python train.py --n_layer=11 --d_model=192 --n_experts=48 --experts_per_token=4 --d_expert=96 --d_shared_expert=0 --activation="geglu" --moe_layers=[0, 1, 2, 3, 4, 5, 6, 7, 8, 9, 10] --router_score="softmax" --normalize_top_k=true --routed_scale=2.5 --balance_loss=0.0125 --balance_bias=false --router_noise=0.05 --init_std_router=0.0292 --lr_router=0.00127 --n_head=6 --n_kv_head=6 --head_dim=32 --vocab_size=32000 --norm="rmsnorm" --norm_place="peri" --norm_eps=1e-06 --positions="rope" --rope_base=10000.0 --rope_fraction=1.0 --qk_norm=false --attn_scale=0.177 --tie_embeddings=false --parallel_block=false --extras=["capped logits"] --init="trunc" --init_std_qkv=0.0444 --init_std_o=0.0551 --init_std_up=0.0636 --init_std_down=0.0636 --optimizer="soap_variant" --lr=0.00916 --weight_decay=0.0 --lr_head=0.013 --grad_clip=1.0 --warmup_steps=200 --schedule="wsd" --decay_fraction=1.0 --decay_shape="linear" --final_lr_fraction=0.0 --batch_tokens=131072 --seq_len=256 --doc_mask=false --train_tokens=591300000 --steps=4512 --dataset="wikipedia_en"
Below are experts of layer 7 (counted from 0) of a mixture-of-experts language model. Rows are named router (the router's row for the expert), gate (a neuron's input weights, with its number), up (a neuron's input weights, with its number), down (a neuron's output weights, with its number) and show model dimensions 0-191. Each number is 128 + 24 x the weight over its row's rms, rounded and kept within 0 to 255.
Before each expert's rows: a language model's description of what the expert responds to. This comes from a sample of Wikipedia text that the model never trained on.

# expert 27
Numbers before ordinal suffixes, as in 28th Division, and military words such as Army, Corps, Battalion, plus table scores.
router [139 101 164  85 119 153 170 134  71 126 143 135  89  79 109 150  82 130 103 133 138 143  82  84 128 143 142 148 117  91  98 151 103 139 114 114 107 140 138 105 126 141 111 117 141 125 129 155 121 131 115 164  85 140 114 154 136 121 160 113  97 144 123 133 141 164 153 156 121 143 125  92 132 144  95 116 146 117 138 161 131 140 130 141 131 183 113 146  72  78 109 154 151  53 149 100 130 139 170 163 135 130 138 154 166 194  86 136 155 119 107 118  63 117 137 100 119 162 140 148 145 125 145 163 142 115  96 123 141 118 125 141 134 124 152 162 157 120 126 166 148 158 117 164 147 118 123 105 153 166 163 140 161 123 124 123 117 112  98 157 147 103 143 137 106  97 141 112 124 148 112 143 119 121 125 121 126 135 134 133 139 120 118  91  93 129 164 105 135 116 152 110]
gate1 [143 165  84 130 131 159 137 118 184 140 125 141 171 132 149 165 138 142 137 100 129 161 120 114 184 150 130 109 143 132 101 159 102 110  97 117  86 115 116  96 108 119 138 129 124 125 116 150 152  90 132 167  86  95  93  86  99 108 152 125 146 135 119 158 133 116 149  96 122 120 126 156 141 140 111 159 130 120 132 104 186 119 126 119 149 148 121 129 128 122  96 128 123 153 126 129 109 157 154 140 122 129 120  83 141 165 112 135 148 118 125 149 151 105 163  81 165 116 104  72 147 173 154  95 112 132 149 111 147 113 145 105 110 117 137 153 120 167 110 117  82 152 137 104 134  88 114 150 116 143 136 126 131 122 143 154 157 139 125 129 131 106 158 117 160 136 152 148 173 175 183 104 153 126 120 159 170 128 164 126  98 145 143 126 154 147 158  88 127 110 195 142]
up1 [169 144  89 146 139  95 154 114  98 173  86 143 142 133 177 100 138 149 169 104 107  98 108 152 101 154  80 133  95  90 159 134 162 134 116 122 124 158 120 137 157 138 126 146 110 116  94 148 145 167 151 139 108  83  97 132 129 137 122 113 126 161 114 122 105 164  84 127 120 111 147 110 110  92 171  97 150 148 170  85 118 111  93 137 134 142 128 101 130 140 139 115 128 137 126  99 144 152 137 161 185 125 166 141 156 132 127 110 138 157 114 139 150 137 149 103 127 147 146 133 136 113  78 100 124 124 116 163 115 120  83 131 132 117 121 128 121 128 159 172 120 112 173 111 115 152 158  96 149 140 193 104 150 107  79 132 112 127 139 149 137 139  78 150 146 130 123  98 123 129  96 128 158 152 112 113 138 106 140 121 106 158 138 158 138 136  89 131  93 139 175 104]
down1 [105 131 169 152  70 145 158 104 155 144 100 138 130 136 137 122 126 112 133 113  85 100 127 112  86 133 136 150  98 142 120  89 121 131 142 143 123 145 108 166 170 122 146 155 123 158 169 107 123 126  96 158 122 118 152 130 123 138  95 139 134 160 102 124 119 107 136  98 116 150 159 123  97  71 136 129 118 119 128 163  97 132 141 110 129  72 131 125 152 118 148 119 165 140 142 156 149  84 168 115 134 151 118 144 125 138 150 101  91 145 123 107 184 119  83 134 135 100 165 125 136 132 102 142 168 151 131 150 135 131  69 156  93 150 106 147 116 146 152 169 131  77 185  91 147 164 146 140 152 117 125 126  78 158 116 100 130  98 161 140 152 109 106 128 110 164 120 140 145 127 105 120 146  99 112 124 118 134  96 104 150 127 111 128  97  92 119 100  92 129  91 164]
gate2 [162 123 142 138 131 127 124 123 100 141 125 122 146  73 102 160 123 176  87 154 120 150 110 146 147 101 139 107 111 140 140 150 139 120 163 119 101  97 124 125 130  96 178  95  99  97 127 163 110 175 112 118  61 124 133 148 144  71 149 153 137  93 154 154 132  92 141 128 151 111 137 123 155 135 149 126 136 121  63 139 114 123 150 139 143 122 128 115 105 110 138 164 103  79 141 117 132 169 130  98 146  91 113 153 151 174 119 110 104 142 140 130 109 138 152 106 149 121 146 118 139 141 153 130 107 113 129 111 141 116 172 177 131 121 181 109 116 105 133 154 133  94 108 182 156 136 112  84 123 143 152 109  93 127 107  69 113 142 117 102 139 142 142  92 143 120  63 132  95 156 134  93 121 123  98 156 162 150 132 149 142 106 143 120 118 104 128 129 137 146 102 132]
up2 [ 95 121 122 122 122 126 136 132 127 134 134  92  84 150 137 113 111 123 142 130  96 144 153 118 149 134 111  89  98 152 136  92 116 149  95 134 114 121 119 133 122 118 128 137 149 182 100 145 122 152 101  96 134 201 109  79 112 160  95 138  69  77 119 115 133  96 139  87 138 110 110 112 124  84 140 163 136 115 132  98 156 137 121 111 122 118 122 114 162 127 114 125 103  93 132 136 129 134 130 111 117 144  88 118 122 111  80 140 110  85 108 147 177 151 144  49 119 114  75 137 127 114 135 115 137  84  87 119 141 118 134 122 165 111 113 111 145 134 156 110 123 161 116 109 126 102 116 146  95 156 124 108 166 104  73 160 163 122 128 104 120 156 156 142 158  96 121 139  79 158 105 111 127 118 145 105 138 147 105 135 145 129 138 140 172 162 113  86 152 125 141 142]
down2 [132 132 112  96 165 148  84 108  92  71 119 120 165  99 144 108 112 191 128 159 105 149 163 173 125 116 112 112 129 129 121 152 120 135 112 120  84 129 136 144 106 162 138 125 157 131 155 112 116 118 115 118 120 160 145 131 153  64 156  95 163 117 138 135 106 144 105 101 156 158 149 122 146 191 103 111 138  92 148 151 181 177 170 151 110 116 141 131 138 126 159 143 133 115 140 153 159 129 152 124  93 106 152 166 123 137 121 114 164 139 165 134 126  99 135 123 139 135  99 118 115 114 161 131  99 158  97 128 121 149  90 118 147 135 151 112 146  74  82  90  87 165 118 109 144 142 150 110 146 121 127 141 139 115 124 111 140 130  59 121 107 124  87 163 150 142 122 110 100 114 141  82 159 127 126 146 117 124 100 120 119 156 117 154 137 131 142 120  95 116 134 135]
gate3 [102 138 149 110 152 151 140 114 114 165 130  64 129  84 153 127  96 110 122 139 154 106  99 156 106 173 116 140 125 105 150 104  86 116 110 104  99 143 135 191 109 132  98  87 106 102 142 129 127  80 111  99 135 125 141  95 130 181 119 147 140  98 119 113 151 189 102  85 141 141 149 132 139 106 104 149 115 104  92 117 126  87  82 116 156 113 125 145 127 135 116 114 132 105 154  89 125 140 141 118 157 144 142 117 151 111 106 108  93 164 125 153 115 102 177 139 104 127 100 121 167  95 172 184 152 123 142 105 128  90 130 151 158 149 130  91  91 135 128 104  84 119 112 169 133 108 155 140 126 127 110 117 164 124 140 149 120  92 130 114 164  95 135 171 140 124 157 123 110 113  89 117 107 103  98 118 125 147 112 113 131 105 117 135 134 145 129 144 144 121 153 147]
up3 [120 127 146 129 140 139 126 108 121 153 110 121 111 123 115  98 102 135  94 107 131  97 103 176 104 153 128 109 125 126 157 135 123  72 154 138 120 107 140 112 173  82 136 124 112 134 123 123 158 137 128  80 134  83 110 160 134 134 160 209 105 144  96 106 106 120 125  96  81 137 149 137  92 144 138  81 129 135 125 153 124 105 151 120  81 113 118 106 130 156 119 151  98 124 146 112 140 135 113 193 150 113 131 125  91 108 107  92 113  78 189 148 140 156 134 113 161 151 141 139 116 170 105 141 163 122 139 107 134 117 128  82  80  89 121 126 124 138 119 152 139 160  96 134 113 132 155 113 133  91 134 101 107 130 147 124  95 184  94 141 154  97 110 124 156  91 121 123 130 154 139 144 115 131 118 134 124 112 112 129 117 130  86 109 115 102  97 135 184 133 145 149]
down3 [104 148 148 134 150 138  86 129 157 110 123 148 141 136 133 146  78 153 127 119 124  86  97 113  98  93  95 170 121 113 132 128 148 142 120 117 121 150 132 142 140 123 171 165 127 132 107 144 115 124 141 121 185 132  98 152 149 143 107 148  97 129 146 152 101 147 169 132 111 138 147 156  99 157 154 126 154  94 127 150 125  75 144 110 109  96 114 130 131 112  83 144 124 161 179 119 132 163 110 139 101 121 130  86 146 100 151  76 109 165  77 130 155  93 168 164 151  84 135 100 135 134  91 143 100 118 128 116 131 165 122 167 102  94 133 116 103 126 123 102  84 102 121 107 143  98 135 146 119 167 157 134 145 165 149 118  86 136  90  85 111 142 150 106 135 141 117 102 115 121  72 112 120 140 171 105 155  98 104 127 140 123 155 111 137 107  92 116 129 111 128 123]
gate4 [111 145 155  90  97 125 159 109  84 120 159 142  96 103 164 131 147 105 119 167 146 124 141  91 160 136 148  96 100 171 173 144 136 129 158 100 126 127 153 153  89 112 140 135  73 127 123 111 124 102 132 153 148 120 131 131 120 139 112 165 124 109 104 139 134 110 111 140  90 113  76 148 140 162 148 153 104 134 106 162 119 144 157 111 119 124 140 172 148 116 135 126 101 125 170 123 137 166 101 101 172 121 144 155 140 150 122 127  99  94  80 158 116 138 137 111 147 120 121  81 133 119 127 110 137 121 131 123 121 166 135 132 116  86  98  79 133 140  89 152 152 112 125 144 118 127 127 118 106 138 128 149 103  89 148 138 158 122 124 153 159 109 144 133 134  58 141 117 102 137 138 139 106 128 107  88  97 118 135 110 175  84  84 111 107  82 164 112 115  69 113 111]
up4 [138  96 122 104 145  92 137 148 191 110 161 122 179 104 117 146 115 155 118 127 153 148 117 151 110 116 152 113 138 156 116  86  60 101 128 137 121  99 129 114 105 153 141 104 122 140 141 126  91 155 107 116 127 130 160 132  98 121 130 105 141 100 115 122  81  79 125 122 176 153 149 174 121 102  99 106  98 149 126 151  94 131 144 140 130 141 119  88 119 137 136  76 120 180 116 116 157 112  95 128 105 136 116 119 109 149  91 121 146 110 121 121 135 141 164 141 161 122 145 124 105 103 164 120 118 125 116  96 131 157 128 119 138 131 184 126 150 157 155 146 122 156  98 130 109  99 140 108 123 101  95 115 174 133  79 123 118 168 108 145 134 103 139 169 120 128 115 125 101 113 141 174 107 123 131 120 176 116  76 132 110 120 156 123 147  76 117 189 118 137 121 118]
down4 [158 119  79 145 113 179 133 154 180 160 169 126 107  98 122 111 150 174 101 185 102 139 117 145 137 166 145 177 108 121 128 142  77 124 112 110 156  88 145 142 105 136 145 122 128 115 146 101 122 153 113 130 124 119 130 143 118 149  81 142 145 116 111 138 120 133 102  82 121 135 119  98 130 149 152 137 100 102 131 151 148  93 133 102 113 159 168 116 146 149 166  94 120 112 135 171 110 129 151 144 118 144 113 150 132 144 158  83 121 113 127 112 115 180 147 117 118 127 118 139 123 137 144 128 126 152 129 115 102 139 136 127 123 118 153 155 129 139 133 133  65 119 130 105 122 100 165 146 144 101  89  75 157 101 125 131 144  90 150 120 121 142 167 108 103 113 153  99  82 110 196 152 110 154  76 132 129 122 153 121 107 119 123  74 109 110 130 164 137 125 145 156]
gate5 [113 115 174 142 143 138 154  93  72 112 144 126 106 134 120 104  69 123 124 147 108 171 135 135 109 134 167 121 125  83  92 144 119 149 140 140 121 125 115 182 108 141 133 141 124 105 115 130 122 130 109 155 157 118 125 108 133 142 135 144 128 109  81 162 137 152  94 161 149 131 120 169 102 130  98 104 113 150 106 123 106 158 106  93 143 133 159 158  69  64 152 116 121  83 136 120 131  81 131 156 121 122 164 117 181 158 104 141 152 141  76 124 150  86 167 151 137 136 103 181 137 120  98 142 108 147  82 138 127 115 134 107 146 141 161 114 147  87 107 140 126 156 125 122 142 133 148 120 141 157 172 115  84 123 156 102 171 133 100 106 141  91 124 115 120 115 141 123 111 144 102 111 127 121 149  94 127 143 145 128  81 115 120 168 106 143 143 147 121 118 135 139]
up5 [142 103 129 132 121 100 106 136 149 119 128 104 144 124 128  74 125 166 139 148  68 122 113  68 132 129 135 128 144 117 102  95 144 109 121 126 119  84 120 111 151 100 173 163 131 153 127 108 141 106 125  94 119 133 121 131 141 117  96 140 149 151 156 131 118  74 161 114 126 134 137  98 138  83 134 138 121 170 108 135 122 115  86 134 151  78 104 115 101  99 146 104 123 166 129  83 104 153 126 145 119 147 143 135  94 143 113 133  81 130 144 107 133 121 142 115 162 119 125 106 137 109 137 158 161 157 122 117 137 112 113 131 101 105  68 113 139 118 138 124 141 133 129  56 135 119 122 122 166  95 133 122 163 102  89 109 131  89 140 139 155 100 162 168 142 121 136  67 125 132 165 153 163 173 120  93 101 128 115 132  85 123 158  91 168 100 116  89 116 154 144 122]
down5 [149 110 111 132 125 123 168 126 139 133 113 129 117 127 103 111 109 142 138 119 133 102 117 133 123 131 145 144 162 140 132 117 154 146 161 121 133  91 146 130 179 131 128 157 119 173 137 131 147 122 114 136 122 122  76 164 153 145 125 105 158 131 134 159 143  90 134 106 157 185 134 107 148 129 106 119 143 168 104 149 124  89  97 152  90 131 153 111 153 115 121 117 120 164 178  86 127 105 116 137 129 157 184 108  78 103 108 105 133 132 144 132 141 122  93 156 116 147 141 111 106 130 143 103 194 141 155 105 151 141 135 119  90  76  81 100 149 123 177 119 126 143  66 123 121 130 133 117  74  85 119 101 155 127 130 178 139 134 154 131 107 152 159 104 161 138 123 134 141 132 175 150 109 144 120  97 147  73 124 119 111  94 130 109 161 145 149 131 144 163 160 130]
gate6 [147 104 159 120 158 139 114 158  91  78 128 105 119  86 144 111 160 111 146 109 120 109 106 109 129 140 142 151 140 123 146 110 144 128 102 178 100 164  94 118 139  80 144 108 123 129 116 186 148 130 111 105 140 143 149  97 117 131 100 132 146 137 113  98 166 140 107 148 142  94 117 126  97 140 106 125 148 152 113 147 103 112 141 156 167 140 159 155 112 113 100 125 102 118 158  99 152 138 157 129 112 100 147 149 140 141  99  78 171 125 118 143 144 139 172 115 117 127 131 165 154 107 165 143 114 113  96 121 122 103  79 136  84  95 145 111 107 124 115 106 147 136 134 105 103 103 122  94 160 176 154 137 182 107 191 155 128 134 141 135 142 113  75 135 165 158 109 154 115 111 134 160 192 148  93 130 100 132 126 143 117  85 129 149 106 126 143 133 107 141 129 113]
up6 [100 159 105 134 135 101  98 164 157 168  86  98 127  93 113  87  82 176 133  99 147  89 140 108 154 123 110 144 151 109 135 128 141 119  84 133 129 152 118 144 108 110 141  99 151 122  76 125 133 111 136 102 102 102  96 150 143 174 158 143 159 157 137 168  78 148 129 127 124 170  99  84 124 125 109 128 128 162 146 119 137 142 189 138  91 148 117 135 132 123 150 121 161 117 136 133 115 118 116 130 130 126 119 127 102  98  96 127 153 170 131 127 128  94 133 148 120  94 151 135 151 118 111 154 145 123  71 106 106  96 140 130 140 152 116 151 140 124 151 148 144 157 135 132  80  74 128 126 131 123 125 173 106 152 165 155 119 134 147 130  88 184  70 144 103 135 175 129 147 122 130 118 126 123 110 112 124 155 138 150 136 117 117 167 115 154 145 112 126 116 113 179]
down6 [143 147 126 118 125 103 108 142 145 109 150 118 147 104 158 146 139 113 153 165 149 127 149 151 159 164 158 112 149 117 148 142 152 139 119 105 127 107 141  88 137 137 149 116 153 191 125 121 140 124 117  89  96 177 140 129 163 137 128  70 105 173 172 129 178 126 124 141 166 108 127  72 162  84 125 129 147 131 122 168 169 113 160 142 111 143 133 113  94 111 151 114 107 167 162 155 113 131 112  99 127 124 151 141  96 102 126 132 153 115 140 101 136 163 107 151 129 121 125 129 108 137 117 116 101 141  77 147 105 150 153 122 135 102  77 129 134 120 131 128 130 162 135 127 114 163 143 141 147 120 152 146 134  94 141 121 100 108 161 145 116 150  91 149 122 124 134 125 175 122 181 139  82 110  94 111 174 183  91  90 115 118 143 110 117 128 155 159 174 137 149 117]
gate7 [129 190 125 135 117 116  52 144 118  87 136  92 135 125 126 135 130 172 143 117 141 105 116 156 109 134 125 149  94  87 152 139 117 142 108 116 102 136 138 183 137 133 122 155 115 152 120 137 101 128  97 103 102 149 138 107 124 130 116 140  54 123 122 112 115 111 121 153 130  80 125 147 141 135  96 118 151 149 175 116 176 105 165 172 139 150 149 138 118 160 117 159 108  95 161 102 169 123 104  85 101 138  93 141 146 135 102 123 135 145 171 116 103 134 154 127 126 107 107 127 135 134 117  92 139 137 123 116 113 154 156 159 152 149 122 122 137 110 106 147 125  99 120 155 154 127 189 158 163 109 127 102 159 115 102 118  73 132 102 128 131 139  97 108 117 125 109 129 125 120 157  98 138 202 115 164 126 157 104 120 147 117 149 114 130 127 180 137 128 157 108 119]
up7 [120 117 146 152 106  79 138 156  89 151 127  85 107 117 179 184 119 159 137 123 144  99 117 151 135  87 133 108 156 139 103  87 143  84 120 156 131 142 123  99 125 156 136 119 111 115 127 114 100 112 114 160 134 136  92 136 117 124  76  50 162 126 135 137 133 105 115 127 160  99 143 151 156 155 189 125 134 144 163 140 140 135 126 116 124 103 156 139 133 116  90 104 128 127 167 138 116 140  80 151 126  74 101 148 147 124  97 133 123 115 115 145 167 126  98  80 181 158 116 175 126 131 101 157 132 146 111 134 137 142 115 130  99 152 117 116 153 143 145 146 121 110 136 118 174 150  96 114 149 123 143  92 123 109 137 112 114 106 118 155 141 120 133 127 175 144 115 166 143 136 124  81  89 112 135 124 123 112 119 119 162 117 116 122  84 139  87 139  86 138 106 145]
down7 [116 109 141  91 136  67 153 116 114 135 110 108 132 142 107 107 125 151 141 100 135 138  88 104 135 144 127 147 148 167 102  77 130 167 115  92 113 150 124 132 145 108  98 122 133 150 121 123 151 121 129 171 115 146 114 157 136 132 136 112 142 141  99 126 106  89 122 125 141 134  68 141 116 149 112 105 131 128 154 157 101 147 103  95 158 105 159  50 133 158 120  83  99  87  78 127 123 104 174 146 106  73 122 133 131 110 185 134 136 155 115 166 135 172 133 122 180 104 142 110 150 121 119 139 164 143 105 156 102 130 127 129 143  89 171 136 113 119 129 130 114 115 115 118 139 175 105 107 135 112 167 128 155 109 145 105 128 161 137 108 110 165 138 116 110 150 118  97 109 128 139 103  98 129 119 146 172  98 119 117  99 144 133 114  69 126 105 107 106 158 138 116]
gate8 [118 161 162 100 135 128 122 160 101 135 145 139 140 186 125 123 125 174 126  88 137 136 115 127 133 155 129 136 178 108 153 120 125  95 115 164 149 137 108 136 115 122 112 115  78 123 124 130 115 153 165 112 136 143 134 155 131 105 121 116 123  88 112 163 102 148 141 132 128 140  67  89 118 119 139  73 159 159 145 107 149  79 140 151 113 188  92 140 146 143 149 128 126 126 131  93 103  98 129 106 138 128 164 114 128 181 137 194 103 116 140 129 101 131 152 100 108  85 137 139 146 101 116 130 104  91 143 146 129 153 144 180 118 148 113 118 152 183 161 113 104 106  89 166 113 181 146 147 134 135 149 135 132 157 171 126 136  98  93 132 135 139  98  99 122 136 139 102 148 159 114  93 146 126 120 131 157  86 126 139 137 112 136 121 165 141 154 113 151 134 158 129]
up8 [ 71 111 103 141 144 158 113  42 144  84 155 140 151 158 126 158 145 149 128 128  87 131 125 118 141 118 120 162 105 129 125 132 145 160  98 132 170 118 123 120  87 123 101  98  89 118 143 162 111 107 148 145 167 107 106 164  88 170 147 110 141 123 124 121 126 106 118 112 103  93 160 115 136 137 164  89 104 160 140 138  99 116 129 149 101 119 167 138 154 161  87 127 125 102 180 189 135 148 116 138  96 139 106 164 177 136 134 143 116 109 161 126 121 126 171 153 105 106 121 126 114 129  93 128 117 133  94 128 127 151 151 121 163 126  89 115 148 121 120  87 137 135 158 142 159 124 142 141 144 110 122 126 163 123 101 138 169 112 142 158 142 107 123 116 110 134 172 106 135 125  94 111 126 155 126 102 137 161 121  98 178 145 139 126 182 131 103 120 115 115 120 140]
down8 [154  45 119 117 119 124  94  90 131 139 124 159 112 112 137 129 102 113 126 103 140 106 124 135 114  97 144 101 129 115  92 142 157 125 117 103 185 140 121 150 136 130 122 129 113 158 134  84 105  98 115 170 163 165 105 116  96 142 180 153 123 131 114 150 142 150 174 148 107  99 112  75  86 115 111 125 122 139 158 144 138 110 121 125 116 125 127 124 158 163 119  96  93  98 121 127 137 147 115 123 120 127 117 102 172 108 171 103 114  98 193 155  96 144 157 144 146 120 145 122 152 161  95 103 113 129 126 125 126 141  96 138 120  89  86 148 140 104 125  91  93 130 115 134 145 129  83 103 114 115 117 106 144 169  86 120 140 105 104 133 110 132 126 117  81 121 123 124 137 125 118 108 108  81 143 102 147  84 155 140 148 103 129 154 128 176 127 151  75 141 115 103]
gate9 [135 143 153 154 138 169 126  96 113 102 142 125 135 179  90 120 163 155 138 120 181 142 128 122 136 113 155 134 140 176 123 104 122 132 127 115 115 110 141 144 116 120 162 112 124 105 156 146 164 146 143 111 119 160 144 154 144 141 154 110 157 148  90 175 160 102 157 124 156  79 139 140 126 158 109 163 159 159 153 121 141 128 152 119 140 121 170 130 136 117 133 134 108  98  90 133 137 144 130 155 117 129 122 137  72 162 132 112  94 140 184 127 154  98 127 157 150 161 127  85 142 152 140 133 139 148 186 126 101 189 110 112 123 109 106 137 121 170 114 154 158 129 119 154 155  98 169 118  85 152 157 103  83 129 142 113 152 113 128 125 153 157 181 176 108 103 145  88 118 125 129 155 123 131 126 166 135 159 136 105 141 103 147 123 104 155 128 122 121 146  88 122]
up9 [116 126 103 130 135 122 118 146 137 109 141 128 165  91 129 169 145 153 110  77 115 110 133 135 132 122 137  99  98 126 130 136 122 135 132 127 138 119  96 108  97 157 175 135 112  89 149 113 160 140 121 115  97 128 160 105 153  68 184 144  91 109  91 142 144 117 115 116 131  99 130 161  84 171 116 123 111 129 152 139 137 111 110 141 137 149 146 136 128 134 142 112 162 122 113 168 117 135 137 134 151  98 151 113 132 110 149 136 132 132 140 135  97 188 142  99 119 142 156 119 122 157 138  95 115 105 156  93 106 130  97 130 145 147 142 117 109 123 135 141 141 151 132 126 120 149 128 155 126 184 112 127 123 127 201 100 145 101 103 128 104 116 152 105 122  82 122 154 119  65 159 135 129 130 132  84 143  98 157 179  70 126 107  59  93 182 146 147 116 157 126 123]
down9 [122 158 106 105  98 158 119 129 136 119 103 154 118 131 177 156 147 139 124 156 114  98 140 103 110 120 135 112  88 163 171 121 160 121 105 131 108 107 124 115 143 122 111  90  89 175  85 149 113 132 122 133 103 158  65 158 109 125  91 117  77  89 135 144 126 106 163 121 141 123 119 129 158  96 135 150 119 106 109 105 175 114 128 103 148 121 158 155  94 140  92 125 129 112 112 143 144 123 126 153 110 135 125 112 129 160 153 154  89 128 102 161 103 163 120 127  82 144 114 131 115  87 114 163 148 112 139 139 147 135 107 100 160  98 103 114 150  99 134 170 134 107 157 153 157 136 106 162  93 116 123  95 104 163  74 134 122 134  68 114 121 110 163 120 102 119 116 159 113 105 106 141 154 116 130 175  92 136 146  99 190 123 145 111 132 137 104 145 132 141 120 153]
gate10 [189 121 102 116 132 167 164  68 117 142 146 116 140  97 109 138 106  97 119 146 177 145 123 152  95 134 161 105 127 140 123 132 127 155 134 140 132 137 117 137 131 155 120 140  89 126 135 137 168 128 125 166 147 129 104 146 137 113 105  94 138 100 132 101 170 131 138  98 149 134 159 114 140 166  87  99 159 117 114 110 130 162 114 162 128 143 122 136 120 123 121 151 176 116 145 157 114  82 129 100 119 134 157 152 136 136 102 142 112 125 105 113  69 147 147 160 132 110 119 155 153  97 130 142 148 101 104 122  81 160 148 105 145 135 134 120 138 149 121 145 141 121 124 141 155 165 122 151 135 143 108 124 102 169 106  92 156 160 106 128  95 123 155 204 141 159 160 138  73 142  79 143 168 181 122 109  98 115 140 139 148  75 126 164 148 121 153 108 136 130 141 124]
up10 [108 129 158 132  89 154 131 128  92  91 180 103 132 153  80  87 118 119 134 142 110 108 201  88 165 102 156 138  92 149 138 147 133  90 108 109 161 127  91 158 144 128 122 124 139 154 131 124 146 129 156 131 135 138 102 104 149 161 169 166 181 108  87 163 121 124 121 116 150 156 102 118 139 160 129 131  90 147 175 113 114 165  78 148 155 140 116 123 141 128 158 141 143 132 165 170  95 154 159 116 110  94 114 136 106 147 110 113 174 145  90 162 133 137  99 127 143 126 169 105 128 102 132 101 149 130 176 157 113 134 161 125 132 140 138 135 132  88 121 131 115 172 138 138 105 115 134 126  89 126 142  91 157 133 116 115 109 110 142 127 151 148  86 119 124 109  97 185 148 129 112 153 139 134 126 129 149 142 149 172 137 118 122 113 113 110 124 150 117 154 147 126]
down10 [108 132 123 152 154 107 138 109  97  92 139 105 131 130  75 142 127 139 131 122 170 104 121 169 150 186 138 173 139 171 159 136 127  79 103 115 135 150 113 119 131 120 149 121 145 124  79 134 153  98 147 150 110 135 105  75 127 130  85 111 114 135 126 117 145 170  68 166 121  96  89 159 152 142 175 128 103 102  91 123 140 126 115 129 139 153 136 126 119 102 110 103 137 128 100 117 171 137 107 166 110 100 105 119 140 117 100 137 126 101 110 118 171 171 119 163 155 104 113 133 141 127 139 146 100 120 108 140 132 117 124 100 123 143 138  89 137 118 149 143 124 109 184 138 159 109 149 140 106 160  81 112 109 129  73 158 109 128 146  99 158 143 140 153 157 142 134 106 143  95 143 104 174 126 120 149 142  96 144 112 187 136 100 123 161 143 111 153 147 120 144 115]
gate11 [131  66 132  88 106 133 115 170 117 115 139 140 175 141 123  85 130 139 107 123 162 128 126 144 163 130 144 109 147 116 132 139 139 110 119 175 146 123 109 130 125 122 190 134 189 154 149 136 151 122 113 148 151 109 131 120 141 128 127  73 139 131 107 143 141 125 106 121 103 139 127 108 119 132 127 111  96 148  89 114 129 120 145 129 101  90 129 124 120 138 129  95 116 109 145  83 150 130 139 146 117 123 116 155 208 119 113 143 152 163 158 134 133 110 120  61 122 150 180 104 119 144 138 105 123 151 133 127 137  92 163 128 123 124 118 151 149  81 149 158 129 109 104 110  88 115 160 150 115 136 139 118 161 155 115 141 155 145 117 144 147 134 177 136 158  91 167 108 158 126  96 136 183 176  91 115 159 161 107  95 155  85 114  98 118  94 115 124 121 115 142 111]
up11 [129 152 148 107 114 136 172 107 172  84 128 118 135 117 189 106 125 102 161 133 124 103 110 131  72 137 147 102 109 151 112 114 145 129 148 105 145 165 143 188 154 156 159  88 141 138 129  59 136 134 120 146  94 136 132 147 118 145 128  74  98 115 143  94 153 134 119 145 133 135 125 137 130 164  93  94 122 122 155 164 169 133 124 122 137 135 171 173 147 127 158 112 149 132 142 125 126 120 159 177 150 134 138 122 119 109 128 153 118 125 124 116 144 118 103 110 131 100 181 128 114 100 115 115 144 128 104 153 118 146 175 129 104 113  86 133 145 115 130 111 143 100 166 137 133 106 130 112 125 100 125 128 148  83 122 129 107 141 124 166  99 133 109  96  83 120  97 158  99 140 154 142 120 170 116 134 137  94 118 150 153 104 139 164  53 110 145 140 100 166 144 138]
down11 [103 144 151 119 141 125 117 122 148 125 138 120 110 140 127 102 164 150 135 184 157 103 143 140 139 132 108 152 161 144 185 122 132 107 133 120 109 105 159 141 135 119 143 114 156 116 117 126 141 153 134 153 129 137 124 174 118 111  94 149 133 121 146 139 109  91 125  92 165 153  81 115 147 135 119 115 171 143 145 164 127 150  85 119  95 148 125 148 141 134 131 102 143 116 122 130 139 144 151 166 133 124 100 136 162 103 165 152 109 147 153 126 145 184 117 110 115 132 184 103 148 143 122 143 130 130 139 144  88 125 129 113  95 133 122 128 148 103 140 163 110 107 143 154 145  82 177 165 117  84 178 118 111 144 183 162  99 104  99 156  71 138 136 170  90 154 152 113 119 139 168 106  92 155 155 157 160 113 182 117 107 155 117 146 142 114 126 117 130 176 101 151]